Experts of a small language model: a sigmoid router.
Below are experts of layer 4 (counted from 0) of a mixture-of-experts language model. Rows are named router (the router's row for the expert), down (a neuron's output weights, with its number) and show model dimensions 0-191. Each number is 128 + 32 x the weight over its row's rms, rounded and kept within 0 to 255.
After each expert's rows: a language model's description of what the expert responds to; "raises" lists some tokens whose logits its average output raises strongly, later layers aside. This comes from a sample of Wikipedia text that the model never trained on.

# expert 5
router [ 65 129 122 154 130 155 143 108 146 134 136 121 160 130 183 101 204 177  76  92 139 131 180 158 171 132 121  97 131 132 138 186 138 152  60 157 163 141  81 128  86 100 176  82 141 131  85 172  73  94 146 115  43  98 116 135 175 163 125 144  86 164 105 105  64 124 176 141 101  82 155 120 104 112  89 164  50  94 123 108 123 115 182 144 122 110 126 166 177 173 101 167 123 165 152 114 151 142 148 107 133  99 110  90 135 175  94 128 142 144 228 137  71 133 126 107  90 154 128 111 157 115 127 110  79  87 149 116 132  89 101 176 191 121 154 122 133 114 169 142  93  99 126 130 153 140 120 116 157 148  96 140 147 118 198 134 178 103 166  95 131 109  86  96 117 143 118  89 149 145  53 110 114 160 104 168 180  77 124 120 137 109 120 147 156 173 124 140 145 130 106 183]
down0 [ 76 138 110 130  90 133 103  73 125 118 172 113 159 122  68 101 115 115 124 130 105 156 163 148 131  58 110 171 159 148 118 100 166 129 144 136 118  96 105  78 115 177 117  92 143 104  51 141 149 109  92 141 171 154 159 132 117 101 139 136 123 134 134 138 145 196 183  89 125 102  80  90  92 152 129 115  73 172 157 142 125 149 145 114 224 174 102 169 171 166 114 119 142 159 117 128 190 156  95 112 108 159 141 127  81 134  86  96 137 130 132 131 105 144 157 159 129 139 152 114 121  80 148 135  98 144 155 129 183 144 171 136 101 120 104 136 124  88  57 133 126  77  88  75 147 102  98 174 149 157 115  84 130 147 148 112 169 134 114 120 148 102 114 205 118 164  79 146 104 134  88  61 124 106 174 141 209 156 100 113 159  53 138 105 117 130 106 110  90  94 117  23]
Name-initial consonant pieces. Opening pieces of foreign or unusual proper names and words, often consonant clusters: Sh, G, Ch, Z, Gl, e.g. Shaka, Gael, galiot.
raises: "ad", "o", "al", "or", "ur", "ula"

# expert 50
router [124 131 129 146  85 204 114 150 142  95 173 166 119 153 169  98 174 100  86  93 171 148 157 179 178  96 108 104  92 128 177 129 152 166 134 189 211 174 123 158 110  85 162 148 157 117  87 176  97 117 190 113  65 116 158 125 193 171 164  94 135 181 154 135 156  93 118 162 173 133 155  71  39 121 126 178 104 114  88 139  76 146 200 131 189 132  98 137  93 154 124 146  97 143 128 110 136 151  99 130 124 103 119 115 162 152 141 171 144 132 148 138 134 116 102  82  97 101 160 110 163 136 153 123 108 100 125  91 118  67 157 165 120  99 137 113 151  98 190 146  92 156 120 135 118 100 116 135 168 158 111  98 103 153 179 141 195 139 123 151 174 118  71 117 156 169  95 110 158  81 131 111 144 132 128 169 153  89  95 121 107 122  60 149 151 162 141 152 141 170 120 130]
down1 [  4 154 139 172  49 143 119 131 165 103 119 169 193 138 102 127  85 149 178 116  93 118 157 172 138 114  86 138 134  74  40 117 122  71 137  59 104 141 153  84 122 106 134 125 109 167 186  96 135 135 148 115 110 113  90 107 129 150 131 126 119 103  96 148  85 123 137 102 110 153 109 147 114  86 125 151 114 102  92 131 181 127  94 135 124 155 116  64 112 122 139 162  88  80  87  60  76  99 142 163 148  64  93 127 111  79 111 110  87 157 125 116 149 175  84 187 127 140 125 132 155 158 134 119 104 151 120 164 138 117 169  81  61 126  94 116 154 142 175 134 110 136 133  98 146 141 168 175 145 151 142 155 148  98 105  81  97 139 121  85 153 120 102 112  70 120 132 111 155 100 149 137  73 118 140 226 120  74 108 125 130 126  98 134 101 148 118 125  83 115 182 143]
Capitalized word starts. First capital piece of a word at line starts or after brackets, quotes or hyphens, mostly names and titles: Reg-inald, St-rømsgod.
raises: ".", "ro", "y", "am", "ard", "ar"

# expert 29
router [ 81  74 113 133 128 126  87 100 167 128 148 115 132 116 211 179 208 147  74 122 126 111 122 164 179 150  93  99 176 142 147 162 152 163  64 145 131 157 132 133 132  67 138  80 121 121  98 197  91  76 133  89  27  94 144 100 168 165 207  94 133 106  89 107  70  99 164 155 141 106 153 123  98 100 101 154  83 102 114  78  93 131 157 157 162 160  75 188 114 193 122 167 137 120 194 124 159 136 120  85 133  98 118 104 150 128  92 196 121 127 170 146 115 104 103 135 102  88 112  70 132 134 135  98 130  88 131 128 116  98 119 132 163  92 170  92 113  97 158 131 111 121 145 123 173 122 133 107 146 124 109 104 133 153 178 156 161 145 144 166 125 112 111 131  97 106  97 130 150 145  60 132 142 130 142 156 182 111 128 140 100 128  89 167 181 179 161 137  94 144 109 146]
down0 [102 109 129 161 127 179 128 190 111 145 122 202  43 195 124  77 103 123 185 135 197 164  83 117  92 111  79 156  97 144 126 119 103 188 103 129 154 141  88 137 163 101 101 136 128  75 119 158 146 129 188 155 124 141 145 170 121 112 156 139 161 138  78 132 138 150  94 118 160  89 151 156 134 161  74  96  55 158 141 138 166 123 143 143 146 122 184 152 133 136 106 123 113 129 101 178 155 120 151 119 124 127 149 159  82 157 125 113 111  51 150  78 168 139 121 156 191 141 116  85 100  77 192 122 188  78 145 161 146  93 158 158 120 152  97 149 146 129 151 128 123  80 117 158 116 127 143 130 176 152 122 133 125  96 158  93  88 125 139  51 167 147 159 136 157  94 111 129  64 142  58 106 142 125  66  89 150 134 122 122 150  74 152 165  84 120  81 118  87 142 137 160]
Place and team name starts. First piece of proper names of places, leagues and clubs in sports and geography text, e.g. Le Castellet, Los, Chel, New York.
raises: "as", "est", "ad", "y", "b", "c"

# expert 22
router [ 71 132 137 117 111 115 128 132 131 116 173 146 129 113 135 117 120 104 139 117 161 115 138 177 189 153 161 101 157 141 164 113 127 137 138 153 119 180 127 156  95  85 105 104  76 143  94 181 145 143 146 115  72  73 142 149 139 169 105 121 141 161 123  96 134 108 122  95 144 150 144 111 143  67  86 112  89 142 123 123 147 118 119 182 113 135 135 152 134 133  89 181 178 129 152 171  82 164 166 118 128 102  95 111 111 111 157 109  76 169 124 184  88 184 138 134  95 138 157 143 114 104  88 114 113 151 151  79 121  45 146 146 157  74 111 121 177  91 174 200  26 108 128 127 199 131 156 170 201 120 124 111 163 149 153 146  97 189 214 174 168 153  79 123 125 156 102  91 111 144 135 176 137 121 135 140 168  85 115 197 150  99  56 127 159 168 125  97 133 164 146 143]
down0 [145 134  83 128 109  92  63 109 118 175  82 132 124 112 195 110 111 131 130 129 177 140 130 107 115 102 136 129 139 149 118 171  99 153  96  80 130 121 143 181 126  93 133 174 175 188  82 144 134  81 149 116 140 109 142 145 177 104 182 118 123  91 103 114 152  83  71  62 199 154  98 138 210 137  94 115 125  83 108  85 110 112 120 135 127 118  84 135 171  59 148 138  93 119 146 102 124 123 135 104 143 157 109 100 163 125 124 165 154 110 174 111  86 109 101 165 135 102 112  85  90 149 166 121 195  91 133 131 223 142  93 117 129 145 166  88 206  86 141 127 144 139 138 144  85 112  91 108 151 103 122 147 110 122 131 134 177  68 239 160 177 117  70 162 113  98 134  69 138 102 163 126 164 132 151 104 123 148 109 131 154 105 124  70  95 136 149 136 107  95 148 146]
Line breaks after text. Line breaks ending prose sentences, list items or table rows, often before headings, lists or tables, plus table rule lines and Goals/GD headers.
raises: "-", "|", "==", "===", "The", "\n"

# expert 58
router [112 101 126 107 109 149 152 110 150 118 172  66 124 154 153  89 200  93 101  59 153 137 147 183 133 105 133  78 173 166 111 136 106 182  97 134 160 132 114 113  67 133 146  75 120 150 110 100 113 102 100  59  74 115 136 166 192 148 164 126  97 175 132  82  70 152 191 119 109 118 162 126  98  60 125 152  78 105 109 130  73 112 113 187 125 152 108 172 149 133 122 150 102 113  76 127 125 171 129 114 114 109 123 142 184 135 120  90 105 171 176  95  78 164 148 113 107 137 137  89 136 170  76 109  53  82 164  84  82 101 105 145 155 106  88 138 116 149 170 176 114 121 143 143  84 175 122 147 127 154 110 157 120  88 136  96 122 118 158  75 154  75 141 118 132 138 141  97 213 153 103  86  86 144 123 153 114  90 158 115 166 171 103 135 145 148 150 121 140 183 164 141]
down0 [114 129 136 199  88 133  75 173 155 133  68 163 166  95 115 119  88 133 145 152 110 142 150 134  95  97  92 122 113 170  93  92 100 129 128 103  75 125 107 159 127 144 112  32 100  95  91 164 145 107 158 144 104 150 131 102 109 115 194 142 151 144 142 117 159 145 148 142 165 118  67 156  45 161 193 132 163 134  70 149 145 113 119 193  60 168 123 129  64 101 119 135 135 159 138 112 141 140 112 184 122 216 145  95 221 104 142 126 147 146 134 201 154 110 142 119 110 132 133  93 126  93 146 138 169 126 113 194 121 101 107 149 152 101 134 167 167 178 129 139  95  90 139 140  84 165 148 114 140 123  81 176 144 165 114 153 115 140 105  99 140 165 120  69 120 127 144 137  80 193 156 135  75 113 105  85 172 135 135  78 115 124 135 117 135  77  94  94 130 138 117 165]
Word starts and CJK bytes. Opening pieces of English words after the or a, like laun, phot, dep, and byte fragments of Japanese or Chinese characters.
raises: "ay", "aid", "ition", "unk"

# expert 2
router [120  92 158 144  81 158 165  92  99 157 206 141  98 107 152 109 161  60 112  68 109 163 152 148 108  99 135 144 132 190 140 116 114 154 115 129 171 182 126 132  74  84 136 122  80 154  94 173 142 113 140 132 128 100 155 156 136 138 104 154 172  87 104 100 157  93 149 164 159 124 144 126  66  96 146 127 109  90  96 118 118 131 142 146  70 157 167 196 136 158 128 241 154 130 147 117  94 151 143 143 145 100 116  99 126  80  83 136  81 121 171 104 134 167 176 144 147 159 177  92  88 149  87 103 105  85 157 131 137  73 112 146 132 101 120 108 131 179 148 221 122  88 198 123 130 125 177 149 113 118 126  99 127 124 183 129  95  95 178 150 176 104 147 113  66 147 145 140 198 137 125 113 154 110 120 164 155 116 162 144 190 116 120 115 181 144 140 141 149 179 147 162]
down2 [ 93 150 126 116 126 120 160 106 111  91 104 148  93 139 127 169 194 131 165  65 149 108 174 140 130 135  32 132  97 113  31  78 171 175 174 105 179  58 130 107 103 129 145 139  79 100 103  91 149 132 124 127 100 184 127 178 138 124 160 155 117 116 123 124 164  92 100 137 132 122 162  99 119 202 130 126  32  74 150 156 118 152 166  98 187 101 185  94 124 123  98 164 178  79 114  76 105 124  61 156 129 126  42  82 112 113 110 148 138 127 146 128 125 147 162 130 145  99 141 148  76 138 104  94 122 133  88 113 122 140 177 153 165 108 125 113 127 123  54 137  97 138 123 157 163 169 134 143 101 153 132  79 106 105  91  89 100 123 129 152 112 115  73 120 167 134  95 157 148  58 118 133  73 115  92 101 130 112 113 124  94 142  98 136 123 120 139 153 135 130 155  78]
Opening brackets, symbols. Opening parentheses, brackets and braces, mostly in tables and lists, plus rare non-Latin script bytes; e.g. Party (Marxist), (CSI), _{.
raises: "also", "Note", "2011", "I", "P", "2010"

# expert 62
router [116 102 107 138 135 169 133 106 146 133 159 113 137 115 185 128 135 119  72  74 156 129 121 157 199 141  97 126 124 177 148 137 126 109  82 185 180 176  99 122 116  96 161 100  63 114  91 211 120 112 141 115   5  95 180 112 133 161 134 149 124 150  54 122 112 111 177 131 134 123 147  74  93  74 131 142  91  99 118 108  95 141 136 152 135 122 133 130 146 177  96 184 169 159 116 154 148 172 116 124 162  99 127 104 138 147 102 116 126 110 198 142 108 121 113 134  79 104 166  65 129 117 140 123 138 100 158 139 116  91 109 129 141 106 133 141 155 116 171 146 128 119 168 119 136 117 139 167 139 132  68 133  68 158 196 159 189 176 104 196 123  80 124 104  98 120 187  92 209 135  93 136 151 154 113 102 185 105 152 171  80 119  85 182 138 139 133 146 115 113 127 143]
down1 [113 130 135  94 101 158 158 117 159 152  94 109 142 193 144 143 141 155 136 163  84 113 113 151  88 121  77 123 164 121  81 167 111 163 160 145 124 142 180  48 139 122 139 172 129 123 161  99 123 133 199  67  78 128 141 141 135 104  95  93  63  71 140 148 125 147 127 161  73 148 112 154 173 131 155 179 171  83 107 199 128 106  97 164 161 156 160 166 186 102 143 148 130 143 157 117 120 127  91 145  75 131 159 145 115 123 134 154  98 140 158  58 173 168 147 186 163 129  82 151 124 116 116 154  63 125 119  89 161 133 130 144  84 200  73 112 110 177 164 115 106 117 185 175 159 158 134  69  96 126 111 110 171  72  90 107  90 123 112  84 136 116 143  91 156 110 101 162 132 134  80  97  69 121 107 101 133 108 111 148  73 123  84 106 118 111 172  88 126  82 141 148]
Surname initial pieces. First capital piece of a surname or proper name after a first name or de, e.g. de B-éthune, Sch-midt, Sz-maglewska.
raises: "uss", "ut", "and", "agan", "erg"

# expert 59
router [136 105 142 136  61 173 109 109 150 136 137 131  68 160 219  64 135 125 113 115 150 168 164 187 157 112 108 126  86 178 142 106 143 141 108 184 199 154 134 117 102  94 140 146 121 143 122 161 109 106 120 122  85  89 159 157 154 166 182 133 111  80 119 106 155 112 168 185 149 208 157 130  79  62  92 200  93 128  89  85 103 163 165 151 113 176  91 158 153 133  79 191 166 108  97 147 104 183 143 131 112 120 136  97 216 121 128 137 130 130 130 108 141  90 167 142 104 121 207  94 120 107 127  66 165 107 134 122 124  83 155 116 164 147 168 113 159 136 156 128  92  85 172 135 125  97 100 133 134 155 125 118  76 134 116 120 155 192 117 124 165  85 103 123 105 171  86 117 146 150 102 137 161 103 130 199 162 118  99 139 158 131  86 157 145 123 136 136 125 121  94 129]
down1 [134 124 116 136 152 108 159 170  63  95 133 109 240 154  95  50 165 115 154 131  85  92  85 170  50 181 114 105 140 126 157 121 129 124 149 105 105 180 125 141 120 136 116  94 125 127 119 136 128  52 106 115  79 149 162 117 196  99 117 108 135 158  84 176 138 146 108 115 188 101 108 104 101 178 180 186 125 126 160 120 143 124  84 156  89 130 145 145 149 113 131 107 100 123 119 189 108 153  98 126 160 170 136  94 162 165  92 156  84 125 146 141 160 186 135 149 148 129 141 143  97 107  79 136 172 126 152 118  82  97 105  72 130 100 121 143 129  91 156 109 155 117 103 165 117 177 136 123 101 143 156 108 117 152 156 166 113 162 127 134 134  98 172  85 149 140  88 123  90 169 134 182 132  82  81 180 198  90 106 163 131 171  93 203 116  80  65 101 129 152 128 139]
Acronym capital letters. Capital letters inside or ending acronyms and codes, such as IUCN, MoD, AlGaN, UCI, state codes like KY.
raises: ".", "s", "-", " (", ",", ":"